Below are experts of layer 2 (counted from 0) of a mixture-of-experts language model. Rows are named router (the router's row for the expert), up (a neuron's input weights, with its number) and show model dimensions 0-63. Each number is 128 + 32 x the weight over its row's rms, rounded and kept within 0 to 255.
After each expert's rows: "gets" lists some tokens that make up at least twice as much of what it gets as of all text. This comes from a sample of Wikipedia text that the model never trained on. Tokens count by the router's weight.

# expert 19
router [130 182 104  83 107  89 134 162 113 101 116 160 100 139 144 114 159 165 130 174 234 136  52 117 131  73 142 134 159 156  99 115  89  89 127 154 165 122  85 126 116 109 147 119 157 126  91  70  84  64 184  95 117 135 145  83 140 108 116 128  66 157 133 109]
up0 [124 113 133  74 152  68 136 117 137 183 133 156 114 187 145  92 144 133 126 147 133 137 106 118 118  66  99 173 109  83 109 103 132  69 123 144 144 143 104 123 195  86 106 152 183  81  81  63 127  86 133 145 129 104 116 127 143 134 136  86 143 106 164  88]
up1 [169 147  44 122 135  66 114 164  89 155 194 141 101 125 131 139 162 158 136 160 128 123 153  95 115 121 144  94 102 137 179 159 116 141 176  85  79 131 116 163 176  99 146 164 183  74 144 130  79  61 163  84 145 139 107 174 138 108 165  86 104 201  93  90]
up2 [ 71 159 130 118  91 157  57  89 178 132 150 130 136  79  83 126 119 114 120 136 142 141  84 163 125 153  92 132 144 160 173 120 126 217  95 111 128 133  63 172  86  98 151 158 122 174  79 125 132 136  52  83  77 112  91 174 146 129 150 109 144 125  95 122]
up3 [173 152  75 115 163 156 156 153 122 165 128 115  71  90  80  79  83 134  68 156 133 186 142 118 173 110 130 106 186 115 186 153 138 117  97 107 168  95 114 117 170 132  27  90 120 143 148  85  88 121 157  57 136  99 103 109  83 132 120 134  87 142 146 152]
gets: " =", "==", "===", " ==", ")", " 0"

# expert 25
router [182 132  84 116 159  90 141 169 113 105 113 155 133  73  78 138 153 127 141 148 152 205 173  84 178 144 132 147  93 130 151  75 133 149 137 108 121 143 157 143 122 202  78  63 169 129  96  90 103 133 137 145  84  97 110 101  73 155 154 135 150  95 115  81]
up0 [132 137 199 119 117 108 203 148 107 130 158  95 132 105 127 161  84 145 127 117 190  94 141  70  88 129  86 150 160 172 141 150 113 121 150 107 114 100 125 150  87 144 139 173 125 125  88 126  98 156  75 113 113 105 108 153  80 156 131 221 140  85 137 132]
up1 [104 124 165 184 131 121 164 135 117 117 145 126 126  85 107 124  92 101 110 138 123  91 137  68 173 170 152 131 163  94 112 116 106 155  87 151  70  94 110 137 116 153 151  80 123 101 108  95 155 102 134 136 152  85  97 163  44 130 113 162 152 116 215  63]
up2 [115 109 129 107 121  94 160 160 141 118 196 135  86 129 136 112 153 112  65 148 121 112 137 149 124 105 156 147  23 146 106  96 122 113  97 148 164 134  72 139 102 127 197  94 144  82 119 115 117 108  91 179 158  99  92 102 123 102 141 110 168 114 181 142]
up3 [134 107 133 103 168 121  73  81 143 137 155 130 147  72 106 181 154 103 134 108 161  84 167 110 178 191 126 122 132 119  93 100  98 178 140 150 143 132 104  37 152 113 102 128 152 148 164 130 171 155 164 137 131 103 141  91 122  79 146 214 142 172 140 115]
gets: " of", " was", " is", " from", " to", " are"

# expert 5
router [141  69 117 114 129 134 125 165 145 164 131  81 145 149  71 103  99 161 135  83 154 100 129 101 129 129  78 125 202 203 135 159 133 158 139 150 146  85 139 123 116 155 177 107 173 161 151 115 109 141 175  99 163 141 170 158 174 151 137 166  81 147 204 168]
up0 [144 147 126 150 131  84 130 181 160 153 136 132  86 183 162 129 111 122 169 104 135 119 120  93 108 180  79 131 128 184 139  65 164 151  99  90  98  75 120 108 169 122 190 132  91 109  89 134  77 154 132 144 127 103 168 122 152 120 118 187 108 134 182 130]
up1 [ 98 179 122  43 104 134 100  73 157  97 108 121 160 156  99  87 129 116 159 165 138 113 157 211 163 140 119 108 123 121 117 132 113 162  63 171  71  89 126 115 107 103 153 131  90 148 131 132 147 127 165  94 108 134 137  92 142 135 203 126 119 161 155  68]
up2 [156  96  47 182  90 189 154 141 100 145 147 129 111 131 165 120 133 146 121 102  93 118 131 133 172  63 181 154 145  92  91 133 148 127 110 142 150 166 110 160 120 115 136 156 122 133 110 132 109 101 132 176  92 127 105 109 127 110 140 126 157 169  97  89]
up3 [132 162 126 140 147 124 179 121 180 117 128 105 156 131  95 125 153 151  76 110 143 130 168 144 181 174  74 124  96  70 142 121  79 108 173 121 167 108 138 121  78 117 161  62 112 123 122 172 125 142 155 129 137 130 174  97 118  97 146 130  84  58 171 122]
gets: ":", ";", " |", ".", ",", ");"

# expert 36
router [141 113 155 161 168 179 172 102  76 147 118 103 178 138 171 159 123 149 122  91 155 134 167 127 156  59 113 148 158  89  61 150 115 140 122  95 168 161 115  91  76  91 118 133 141 122  76 128 154 196 108 147 118 194 108 139 172 109  81 162  84 181  77 110]
up0 [152  93 149 144 167  87 160 170  93 128 138  57 172 157 139 123  80 120 129 121 103 151  88 113 177  72 113 125 115  80 121  58 122 154  86  91 118 174 157  90 110 119 213 116 150 167  52 178 133 153 182 142 119 146 181  96 122 169  92 101 111 101 137 121]
up1 [130 146 183 156  91  97  95 166 153 136 137  76  84 143  93 126 132 152 123  79 104  61 104 107 129 130 176 126 121 131 105 105  97 100 129 164 148 130 143 150 149 110  93 100 140 174 127 119 127  83 111  96 140 137 159 207 136 117 154 112  82 117 106 115]
up2 [117 138 152 138 127 159 119  98 133 107  86  77 164  96 145 163 107 136 139 136 124  96 143 157 185 181 113 129  57 118  86 217 123 121 218 113 180  96 136 132 136 182  92  96 106  81 170 140 123 141  96 130 130 137 148  91 103 115 124  93 103  81  77 138]
up3 [147  85 116 125  73 150 161 125 157 131 182 123 135 150 188 172 117  65 157 147 154 155 135 117 120 127  86 122 143 170 203 157 176 126 166 128 175  72 124  98  79  97  92 149  92 134 121 103  99 142 151 143 118  76 124 150 129 160 150  90 109 112 129 104]
gets: ",", " January", " November", " –", " December", " October"

# expert 15
router [160 110 157 117  87 146  84 179 102  99  89 168 130 144 147 109 153 145 129 133 186 104 125 120 109 103 164  79 101 143 145  59  88 102 140 179 128 142 153 112 104 197 154 127 188 126 100  91 159 141 113 180  59  87 132 118 126 161  90 147 137 132 150 118]
up0 [162 119 133  95 153 196 100 155 123  89  92  97 113 122 108 178 160 125 100 130 215 135 163 160 151  83 132 106 119 129  87  82 109  72  63 102 107 107 160 108  75 202  97  59  88 117  98 142 166 166 129 156 144  51 135  84 142 122 135 105 103 112 164 142]
up1 [108 217 113 183  44 118 191  97 153 102 138 136  92 111  91 127 131 112 134 136 154 113 123 122 126 138  89 125  92 110 177  94 147 109 106 129 123 126 139 110 153 173 109 157 140 117  94  62 117 140 123 143 104 106 124 122 114 109 131  87 108 145 113 154]
up2 [120  72 138  98 153 172 127 162 113 126 114 157 142 159 142 145  95 105 131  92 129 194 158 135 154 101 162  84  85 125 131 100 164 117 129 133 147 128 112 155  96 194 121 133  78 165 161 217  36 145 153  82 113 117 146 145 107 129 170 125 128 133 142  97]
up3 [117  76 116 172  46 155 157 166 141 115 105 116 169 157 129  64 129 133  83 139 109 111 113 140 145 149 138 107  61 111 181 142  90 166 104 146 153 141 159 160 124 135  67 131 124 162 177  76 136 112 100 121  82 108 115 124 130 100 176 116 149 138  28 104]
gets: "s", "ed", "es", "ing", "d", "ation"

# expert 42
router [145  74  94 135 206 127 124 146  80 148 160 149 190 120 148 126 129 156  71 188 126 172 117 118 168 107 117 100 104  95 138 104 113 158 104 117  92 136 183 119 100 131 111 186 190 148  77 127 130 120 128 170 102 207 129 114 173 146 149  83 137 157 116 106]
up0 [180 134 112 151 122 181  77 141 136 130 144 107  89 146 107  63  98 179 116 146  99 122  95 107 120 102  81 124  87  93 141 125 171 142 131 122 161 117 141 203 111 157 127 135 103 129 157 197 129 168 130 147  95 130 139 112  89  79 148 201  72 177 126 137]
up1 [ 68 132 135  95 149 131 158  89  73 102 118 129  91 166 153 139 157 160  96 163  62 176 162  85 141  94 145  62 139 178  66 116  82 127 128 188 130 121 171  90  96  86 117 128 172 180 133 206 111 141 165 123 146 155 113  93 172  98 125  99 118 151 163 156]
up2 [148 162 147 142 165 154 110 152 119 133  85 116  90 159 121 180 182 163 206  88 103 125  97 156  74 114 152  56 149  80 121 161 125 167 101 105 174 164 141 153 164 137  91  82 129 147 128 143 119 161 102  87 152 220 164 207 116  74 100 137 126 128 135 151]
up3 [119  81 108 173 142 124 103 167 145 161 153 155 115  87 103 141 153 112  98 127 110 131 146 132  97 105 104  78 113 154  87 111 116 181 114 164  96 152 123 221  40 164 131 207 121  86 180 107  81  73 155 109 113 218 116 171 157 119 122  70 182 109 173 146]
gets: " in", " on", " of", " |", " at", " to"

# expert 41
router [205 193 132 101 160 139 115 128 200 121 133  97  88 134  50 120 144 141 107  76 126 144 188 130 152 163 111 146  84 144 112 129 188 129 147  97 141 169 153 112 169 203 136 136 136 125  76 120 156 108  83 133 123 181 119 159 106 147  85 168 100 103 108 172]
up0 [ 79 145 162 174 114 146 131  74 150  67  93 102 133  88  97 148 103 153 144 101 117 153 139 140 114  73 113 126 100 101 121  98  95 172 186  95 161 120 108 143 166 128 128 101 114  75 118 109 128  67  97 118  83 132 155 155 133 129 134 142 130 140 114  81]
up1 [137  99 146 133 129  87 125  62 122 170 154  74 176 125 108 109 106 138 108  99 147 128 167 201 121 107 147  38 106 144 122 166 148 201 128  96 161 168 129 134 180 108  62 135 115 139 141 115 105 103  53 102 130 104 164 111 121 151 118 132 156 173 131 130]
up2 [125 111 150 161 201 156  94 132 147 126 144 103 168 101 113 145 153 172  71 140  88 166 153 199 125 135 129 127 118  99  56 117 118 122 133 132 186 105 125 157 140 218 106 120 112  87 147 147 109  93 153  78 116 130 171 110 142 171 152 130 157  91 133  76]
up3 [198 107  86 135 128 116 128 116 100 116 103 147 162 126  85 114  96 141 138 119  84 132 109 102 127 146  78 107 139 112  89 120  86 165 120 123 139 117 127 113 161 131  95  96 117 105 144 135 182 140 138 133 158 119 157 158 162  26 179 115 117 165 109 115]
gets: "ed", "ly", " was", " also", " been", " not"

# expert 35
router [133  98 166 115 133  98 104 102  96  95 129  94 129 119 136 122 116 143 142 111 117  91 181 177 155 180 123 119 135 135 132 146 104 198 130  95 109 136 188 115 183 125  88  89  63 145 110 153 167  86 113 164 108  68 108 163 164 187 173  95 152  66 137 128]
up0 [ 97 117 125  85 137 107  78 184 119 126 136 136 180 124 151  89  83 144 107 127 215 142 152 121 104 158 150 118 116  82 103 131 130 225 109  94 141 110 108 204 126  50 120 113 119 159 124 111 112  86 168 107 118 108 116 106  86 146 115 186 127  83 171 143]
up1 [117 136 144 198 116 119 126  93 174 107 147  67 112 111 132 195  93 155 177 157  53 145 154 102 108 158 104  45 179 153 151  35 133 164 107  87  42 164 127 124 171 107  81 136 117 122 106 141 127  99  94 137 121  80 145 212 127 119 145 126 123  85 127  97]
up2 [133 108 131 119 158  80 175 119 129 141 114 156 159 155 121 130 154 181  95 122 149 164  92 101 110 145  85 101 138 140  87 147 119 163 114 133 147 145 162  97 124  90 116  94 128 123 110  77 180 123 142 107 141 125 167 152 138 121 131 105  79 145 130  81]
up3 [158 134  97 160  80 159 105  85 106 179 106 119 141 104 135 121 103 142  70 123 117 142 103 121 142 100 173  51 104  78  56 196 166 169 126 109 136 137  91 130 138 116 123 155 168 199 127 112  91 113 109 173 134  56 191 145 182 150 150 159 128 115 140 153]
gets: " \"", "'", " '", "s", " to", " ("

# expert 39
router [100  83 146 114 123 181 103 152 176 105 113  77 110 133  77 136 124 165 150 110 122 118 112 160  99 183 139 157  91 150 113 145 202 179 131 193 122 146 134 132 194  91 140 130 136 156 144 212 172 129 145 146 131  98 109 164 123 145 122 195 123 159 136 146]
up0 [170 120  68  89 134 150  83 127 114 149 130 121 146  68 135 163 142 132 108  89 157 106 162 114 146  75 142 175 119 136 170 159  96 185  86 175 131 131 116 147 188 126  97 131 117 180 142 226 120  97 153 140 154 136 128  82 145 131 151  85 111 133 140 108]
up1 [163 147 163 135  98 111  78 165 130 127 160 108 179 110 141 157 104 147  97 116 117 133 137 173 100 140 167 105 165 162 125 107 130 145 131 149  67  80 116 172 175 182 113 114 129 133 144 174 155 105 173 122 135  47 134 105 143  90 139  79 132  77 131 118]
up2 [142 150 178 145 134 112 147  92 103 135 143 132  95 115 109 145 112  46 148 174 150 158 208 154 110 133 109  88 102 145 123 120 128 138  93 122 135 150 173 130 158 102 148 114 188 172 137 181 173 140 103 142  93 139 143 192 118 106  98 163  79  97 158  42]
up3 [ 92  63 137 156 181 152  91  95  64 152  82  48  90  98 139  99 118 148 137 163  89 161 137 141 120 105 102 110  35 152  95 121 193 128 176 110 114 147 139 187 163 115 114  76 162 117 103 170 172 171 153 105 174 128 145 130 136 114 114 125 155 135 160 117]
gets: "s", "y", "e", "d", "a", "t"

# expert 8
router [ 85 151 154  89 111 111 108 137 118  97 154 100  77 165 150 109 159 169 155  89  77 110 121 158  83 138 158 104 131 163  84 123 130 127 182 114 144 114  87  77 147 135 158 123 103 147  81 141 159 150 125  73 150 144 124 130 142 141  73 158 141 159 173 122]
up0 [151 189  82 127 123 124  89  91 138 126 118 146 163 127 128 101  89 148  67 153 110 120  75 100 100 119 107  79 131 124 137 193 141 191  74 125  81 121 127 114 122 150 139 150 207 131 117 171 100  87 119  98 116 120 137 196 100  41 152 134 114 139 138 129]
up1 [111 128 162  62  96  85 176  75  99 118 132 157  65 170 107 143 109 122  98  69 118 110 106 117 129  46 140 112 155 111 174 109 141 106 148 121 154 117 124  94 198 147 191 151  76  76 154 181 122 141 117  94 140  76 186 163 169 184 112 133 178  87 159 117]
up2 [109 160 184 140  93 173 130 151 135 144 116 106 163 150 153 167 127  76  89  91 159 101 116 122 112  92 122 154  94 166 143 189 105 150 133 101 162  88  65 123 108 113 103  72 148  86 202 177 120  82 138 129 148  88 131 123 169 138 100 144 136 101  77 118]
up3 [163 109 191  81 121 197 148  82 142 188 101 142  94 158 164 131 107  78 104 111 144 152  94 109 142 112 131 130 139 195 116 126 118 160 112  89 109 131 150  98  76  94 114  98 120 181 160 118 148 106 153 124 166  65 118 102 113 146 130 115 135 120 112  82]
gets: " the", " it", " he", " It", "th", " they"

# expert 24
router [114 122  94 133 116 165 128 152 127 177  94  88 170 124  86 121 104 148 122 158 115 154 157  82 138 165  71 122 102 158 141 131 121 130 144 132 117 169 145 106 134  92 131 100 118 169 105 160  93 184 143 148 111 129 157 134 100 161 186 162 124  98 138 136]
up0 [ 98 112  92  96 152 189  97 100 127 135  91 110 196  66 124 178 110 155 111 143 128 199 136 120 124 113 142 142 141 144  80 111 107 120 127 151 177 144  97 105 139 118 138  74 165 116 155 162 107 106 116 128 151 107 160 163 120 136 138 147 149 141 117  96]
up1 [153 105  96 135 161 114 100 107 210 159  87  56  78 145 170 161 116 129  81 135 116 125 115 108 153 160 123 128 100 143  96 161 132 183 117 125 157 161 125 139 106 119  49  96 216 166 102 165 154 143 122 157 146 119  95 147 137 131 108 105  94 206 101 123]
up2 [155 147 154  61 166 164 117  78 111 166  83  99 132 202 171 158 171 148 144  58 127 132 125 127 104 187  73 126 161 160 133 131 115  92 138 156 165 121 120 110 118 151 123  89 115 125 100 130 110 129 106 136 130 165 129 144 151  70 125 143 107 102 125 171]
up3 [127  80 163 137 105 142 129 135 120 116  94 144 110 144 176 191  93  86 115 121 145 129 165 174  78 156 121  94 130  47 131 139 147 124 166 104 139  61 117  61 137 113 142 149 105 105 130 104  94 119 136 118 108 148 122 134 119 118 119 180 177 165 138  80]
gets: " to", " as", " for", " by", " with", " in"

# expert 29
router [120  96 162  95  84 143 125 155 100  89 144  68  98 148 147 129  92 145 135 122 124 118 184 127 146 156 142 116 176 132 132  83  55 111 184  93  89 149 115 151 179 117  93  95 143 130 153 126 162  99 139 133 137  44 115 142 145 172 150 151 162 131 138 122]
up0 [135 128 132 109 152 113 179 119 131 115 111 134 142 133 130 145  86 117  65  94  91 189 168 113 124 122  77 113 137  84 125 111 113 127  90 103 147 102 119 140 176 147 171 108 163 217 169 194  75 135  93 103 152  93 107 176 149 143  80 113  44 137 160 154]
up1 [179 109 108  60 129 113 123 139 136 129 156 121  88 116 155 144  94 102 104 143 128  90 149 111 165 130  92 109 126 130 176 165 147  74 197 112  33 104 118 107 121 160 103  97 162 145 133 161 141 109 136 141 117  62 141 108 112 171 127 173 161 156 137  97]
up2 [165 147  69 118  88 113 171  60 130 134 113 133 131 115 102  54 123 153 139 125  84  85  64  90 128 123  96 183 127  98 145 113  87  74 123 154 139 104 132 204 126  80 192 134 157 130 125 160 109  69 119 136 197 133 100  90 166 105 127 143 105 169 134  77]
up3 [107 127 129 124  93  79 131 136 181 137 148 176 132  90  91 141 177  89 168 141  98  89 117 122  96  53 189 115  75 115 140 131 188 144 122 165 132 151 130 166 155 124  71 153 174 162 119 102 115  88 100 137 129 139 115  99 124 131 144 112 154 162 141 103]
gets: " ", ")", "\"", " \"", "}", " de"

# expert 37
router [111 104 111 142  37 159 100 124 100  89  74 155 127 158 157 117 155 126 136  71  93 155 178 188 174  54 106 101 131 115 130  87  88  89 145 119  48 134 122  78 167 110 144 234 181 171 130 164 141 127  72 148 147  70 126 168 189 118 135 101 133 157 122 113]
up0 [102 181 132 184 110 158  86 145 118 133 113 153 135 183 167 140 142 152  59 138 168 130 140 174 109 138 139 146  96 102 122 135 157 147  70 142 148 116 146 143 206 151 196 158 180 149 150 102  45 113 116 106 106 167 134  92 172  86 147  87 119 137 130 105]
up1 [103  71 152 142 114 111 102 185  96 106 133 117 181 104 153 149  66  49 114  71 154 146 111 173 150 106  52 164 122  70 132 117 171  77 132 130  85 161 144  92 188 147 150 158 100  71 140 109 144 145 116 119 125 121 108 118 116  97 156 126 129 149 180  97]
up2 [148 137 124  98 136 134  87 159 158 127 132 127 117 129 110 187  88 137 104 168 113 196 166 169 137  95 141 162 177  89 128 131 125  85 175 120  79 132  67 143 135 102 117  54 150 126 170 161 119  96 114 141  72 123 121 169 160 123 170  80 144  98 154 134]
up3 [128 126 106 118  96 166 110 138 143  94 158 110 123 137  97 122 120  84 117 106 122  90  76 153 116 115 112 117 121 134  94 167  86 188 161 129 137  83 142 116 142 168 180 197 139 109 167  91  90 110  93 127 102 121 108 129 104 168 142 165 115 122 147 113]
gets: " |", ",", ".", " a", " and", " A"

# expert 27
router [116 105 154  80  97 128 138 140 173 128 103 126 116 160 164 148 131 173  62 172 107 199 148  98  99 127  98 137 140 129 105 160 203 154  73 125  88 145 162 107 144  56 173 170 190 151 154 140 131  85 123 128 155 127 110 139 132 144 176  81 127 175 150 126]
up0 [153  87 121 155 207 154 181  64 120 177 134  27  90 126 137 160 106 169 140 154 118 116 155 152 100 144 100 110 107 110 133 139 146 135 103 133 135 116 150  75 153 118  75 176 151 122 152 175 135 131 156 119 128  91 174  87 130  43 121  93 168 152 178 172]
up1 [141 147 106 132 122 172 139  80 143 151 115 140  83 134  92 127  80 142 117 136  13 131 139 142  91 105 121 109 138 139 130 145 171  89 179 100 182 146 138 157 135 170 142 155 156 100 136 129  91 128 109 116 160  77 103 222  77  90  64 167  82 155 193  73]
up2 [149  97 118 114  66  82 168 120 137 179  87 108  99 113 103 102  85 141  92 111  70 191 184 150 121 171 124 113 171 155 189 141 163 120 152 197  87 123 117 141 193 110 100  83  90 109 130 128  97  72 151 123 105 181 107 109  75  82 124 111 107 147 114 186]
up3 [110  78 167  94 141  91 165 110 120 154 145 181 122 189 124 182 120 153 169 109  80 177 125 109  87  49  88 136 125 153 179 125 105 139 127  73 152 168 118 107 149  44 144  99 180 103 152 124  77 148 115 142 114 116 139  87 159  80 107 149 170 131  93 117]
gets: ".", ").", "\".", ".\"", "==", " =="

# expert 44
router [116 200 137 102  92  85  80 163 139 111 116 110 126 157 117 128 146 101 135  79 154 153 158 188 148 168 156 170  61 131 152 104 125 131 129 115 160 145 128 114 129 137 165 128 128 117 185 156 217 143  73  66  92  67  90 116 140 100 129  99 110 155 143 178]
up0 [123 116 125 134  71 113 203  98 116 161 177 147 158 137  60 129 112 105  99 136 137 180 173 139 103 152 100 144 136  89  86  81 122 145 100  70 157 137 137  97 129 139  90  98 123 163  99 156  91 165 143 112  92  79 114 102 165 127 176 172 196  77 104 113]
up1 [115 112 124  86 135 188 102 197 124 173 133 168  91 107 156 158 143 182 144  96 108 120 171 114 118 111 114 137 110 160 111 106  73 105  73  98 172 136 218 160  66  88 135 112 127 132 154 126 131 123 114 146 109 113 155  92 155 105 114  95  68  46 103  90]
up2 [141 193 113  78 106  89 113 195 130 128 132 210 116 176 195 117 143  76 144  97 107 108  92 143 146 162 128 109  95  93 167 146 159  83  92 157 170 179 160 136 154 147 146 143 129 132 172 116  90 124 141 114 122 148 119 177 103 179 221 180 150 143  17 119]
up3 [114  97 150 129 141  93 107  55 146 199 173  93 119  66 109 147 158  90 169 110 132  84 116 155 179 146 106 194 117 111 149 126  76 152 169 170 109  76 106 155 134 142 117 161  95 107 181 137 180 161 116 102  92  97 139 100  62  77 123  91 146 150  87 114]
gets: "th", "er", "d", "st", "t", "m"

# expert 45
router [174  66 122 145 178  84 146 166 142 163 173 166 130 161 115 128 156 127 148 127 129 114 170 122 143 130 136 164 114 123  63 135 113 158 138 113  72 115 103 116 115 192  97  95 108 133 122 148 108 145 168 128 112 105 134 129  96 156  91  80 144 159 131 139]
up0 [139  95 119  85 162 108  62 112 121 178  87 145 164 135 133 142  90 140 106  95 221  73 105 181 126 120 109 138 136 126  99 120 152 145 140 115  67 148 124 150 142 205  93 102 118  57  92 104 145  98  88  77 100 133 139  97 104 160 117 130 148 150  71  98]
up1 [120  99 130 161 141 127 163  81 138 185 160 118 136 121 152 172  83 150  86 165 106 121 106  68 131 110 150 138 136  99  95 145  97 127 147 115  27 122  90 143  76 146  54 131 113 164 169  74  98 164 136 186 140 114 152 139 158 120 172 132 172  95 100 126]
up2 [155 128 130 193 155 145 135 103 154 144  92 122 145 185 197 149 135 132 115 120 106 149 212  49 143  70  52 128 102  99 139 124 148 128  86  90 105  78 156 131 111 123 129 144  96 102 184 165 120 195 135 155 100 152 170 155 125 154 191 180 130 172 112  91]
up3 [117 112  86  52 140  97 105  94 112 112 133 119 137 134  92 130 122 175 161 140 125  82 129 181 116 116  81 104 176  97 181 146 117 116 185 107 102 100 215 132 142 150 116 149  95  78 154  72 145 147  79 173 129 126 109   7 137 128  86 152 141 101 147 123]
gets: " In", "In", " The", " On", " is", " A"

# expert 18
router [ 92  68 156 138 132 123 105 169 120 100 142  93  68 146 151 114 157 131 154  74 114  75 136 133 119 178 171 133 167 146 118 122 100 143 151  93  97  91 103 100 170 109 108 104 116 182 107 109 193  93 159 109 159  76 125 157 140 161 114 127 121 112 172 130]
up0 [ 71 162 151  61 159 123 153 132 116  88 139  98 101 150 124 178 123 118 147  78 119 116 106 121 149 131  90 109 124 155 149  88  80 207 135 167 113 108 117 170 128  87 107  87 100 124 148  90 145 119 163 108 158 158 135 131 187 107 114 103 192 144 130 118]
up1 [154 190 109 101  94  87 126 102 107 100 107 141 130 181 183 147 117 131  80 169 162 192  88 166 132 100 126 124 133  40 174 117  62 142 159 103  72 108 121 113  77 114 144 152 178 143 118 239 136  65 111 121 111 128 138 163 126 116 127 102  84 112 104 154]
up2 [170 145 106 109  61  70 137 108 120  93 137  89 178 125 139 164 108  77 121 150 150 105 126 207 146 140  95 142  71 140 179  84 175 114 117 144  86  60  80 112 138 170 130 209 122 139 160 133 110  89 110 113  96 155 153 105 170 126 145  63 125 150 123  99]
up3 [121 118 112 180 123 144  95 123 129 151 121 195 198 136 135 153 136 168 130 145 160 203 133 122 164 188 146 188 126 126  83 146 132  94 119 149 137 106 130 140 123 107  96 113 144 183 214 102  98 125  84  79  53 141 125 128 119 141 153  97 152 108  96 104]
gets: " ", " the", " he", " she", " The", "'"

# expert 13
router [169 135  55 170 131 127 126 154 122 115  70 113 112 115 121 139 156 169 144 123 120 138 129  98 136  97 172 125  90 147 137  78 144 126 184 125 141 170 135 135  96 157 116  86 108 110 115 118 170 180  96 147 122 146 137 107 129  71 117 101 153 122 123 102]
up0 [147 148  98 157 129  99 107  91 119  84  78 135 111 155  69 140 181 182 152 160 123 109  75 154 142 162 142 131 153 163 103 130  96 144 155 205 126  89 113 112 161 104 148 124 187  64 113 117 145 101  90  91 110 138 218 123  78  98 109 180 150 139  91 119]
up1 [ 76  97 111 160 186 127  70 163  88 163 142  87 106 156 142 137 101 145 187  26 148  75 135 125 161  69 143 155 144 159 142  91 111 139 138 126 114 130 136 162 162  68 100 157 142  84 188 140 125 149 118 184 119  98 134 166 148 129 112 138 105 157 133 155]
up2 [ 84 153 157 142 136 121 139  89 168 114 111 159 117 136 100 145 149 135 121 152 119 165 184 173 142 109 126 107 121 118 131 207  64  85 150 168 170  66 141  77  88 168 104 150 104 145 120 185 134 154 137  60  98 107 101 101 128 140 135  90 152 146 106 135]
up3 [110 117 112 162 137 134 125  82  70 118  96 144 156 112 140 129 156 136 157  90 157 117 116 113 139 137 154 123 143 158  35 171 128  97 113 137 110  69 118 146 216  96 100 147  92 126 135 186 129 120 111 100 121 112 158 157 135 133 127  99 105  54 153 154]
gets: " of", " the", " in", " for", " at", " on"

# expert 31
router [153  67 141  54  97 129 122 171  87 107 128 120  99 144 167 104 153 127 139 175 221 121  69  81 114 119 164 167 116 138 114 115  59 112  93 110 112 121 150 127 134 164 156 135 135 100 132  99 116 109 133 134 111  76 125 100  82 162 124  91 124 180 142 137]
up0 [127 119 128 106 122 113 103  93 101 165 145 175  98 103  45 148 107  87 154 201  97 134 116 132 123 137 141 136 102 105 103  59 142 139 137 100 164 162 181 136 124 190  99 148 160 149 144 125  56 113 165  93 101 141 120  65 155 104 153 144 163 138 181 105]
up1 [112  97 158 144 121 126 102  78 113 127 159 136 214 126  94 114 121 129 143 160 172 155 111 172 137 160 117  95  94  59 166 132 115 166  71  85 123 145 103 194 142 103  83  99 135 141 138 128 117 109 143 115 114 138 142 135 119 112  82 105 162 228 109 122]
up2 [107 156  93 113 119 178 172 119 132  90 107 132 109 118 125 149 115 132 134 211 145 107 156 105 135 124 123 199 101 126 113 121 158 147 150 115  97 160 131 157 114 128 140 131 151 107  72  69  76 176 121 108 108 163 146  83  49 111 128 124 101 128 129 129]
up3 [166  64 143  64 173 164 185 153 125 164 190 149 151 131 178 146 152 144 109  95  79 117 153 168 100 139 121 121 132 117  97 165 159 147 112 130 130 148 107 154 120 145 118 156 131 124 113 135 113 147 101  92 153 110  76  86 114  79  75 129 160 108  95 125]
gets: ")", "\"", " time", " name", "ation", " season"

# expert 21
router [ 86 122 133 127 103 172 140 115 117 106  91 146 108 162 156 129 141 145 145 112  74 155 145 183 111  88 137 115 164 110 145 147 138 117 193 112 193 146  79 103 107  77  91 177 120 126 143  80  39 188  96 157 164 147 115 123 160  77 119 157  78 158 114 140]
up0 [ 75 164 155 148 187 100  98 175 148 119 149 178 165 143  68 110 205 157 162 124 168 161  75 162  94 108  92 114  79 113 142 111 140 110 157 104 146 108  80 200  83 157 151 142 118 131 178 127  84 136 154 110 134 133 118 170 123 120 159 162 162 124 139 131]
up1 [112 141 125 118 144 108 115 105  80 106 116 151 185 151  82 157 187  64 110 158 120 143 113 104  97  97 152  90 132 160 139 120 118 155 138 135 157 119 148 129 133 153 175 154 109 140 175 175 111 185 156 119 110 103 131  33  94 102  98 152 142 172 127 102]
up2 [112 199 140 146  79 137 112 132 136  93  78 153 112 149 150 120  92 138  95 139 175  89 169 163 133 101 154 194 158 124 187 124 173 192 131 156 127 147 148  82 125 188 124 163 121 149 171 155 111 161 101 138 147 104  76 186 122 123 174 103  92 129 100 113]
up3 [146 129 101 153 158 176 132 101 101  87 126 175 129  90  93 177 104  83 122 117 136 107 172 136 154 201  97 111 123 142 103 130 154 107 123  97 127 125 137 115 158 118  92 147 171 105 164 137 118 166 107 172 136 119 163 158  94 144 118 116 128  90 115 105]
gets: "-", " /", " |", ":", ",", "N"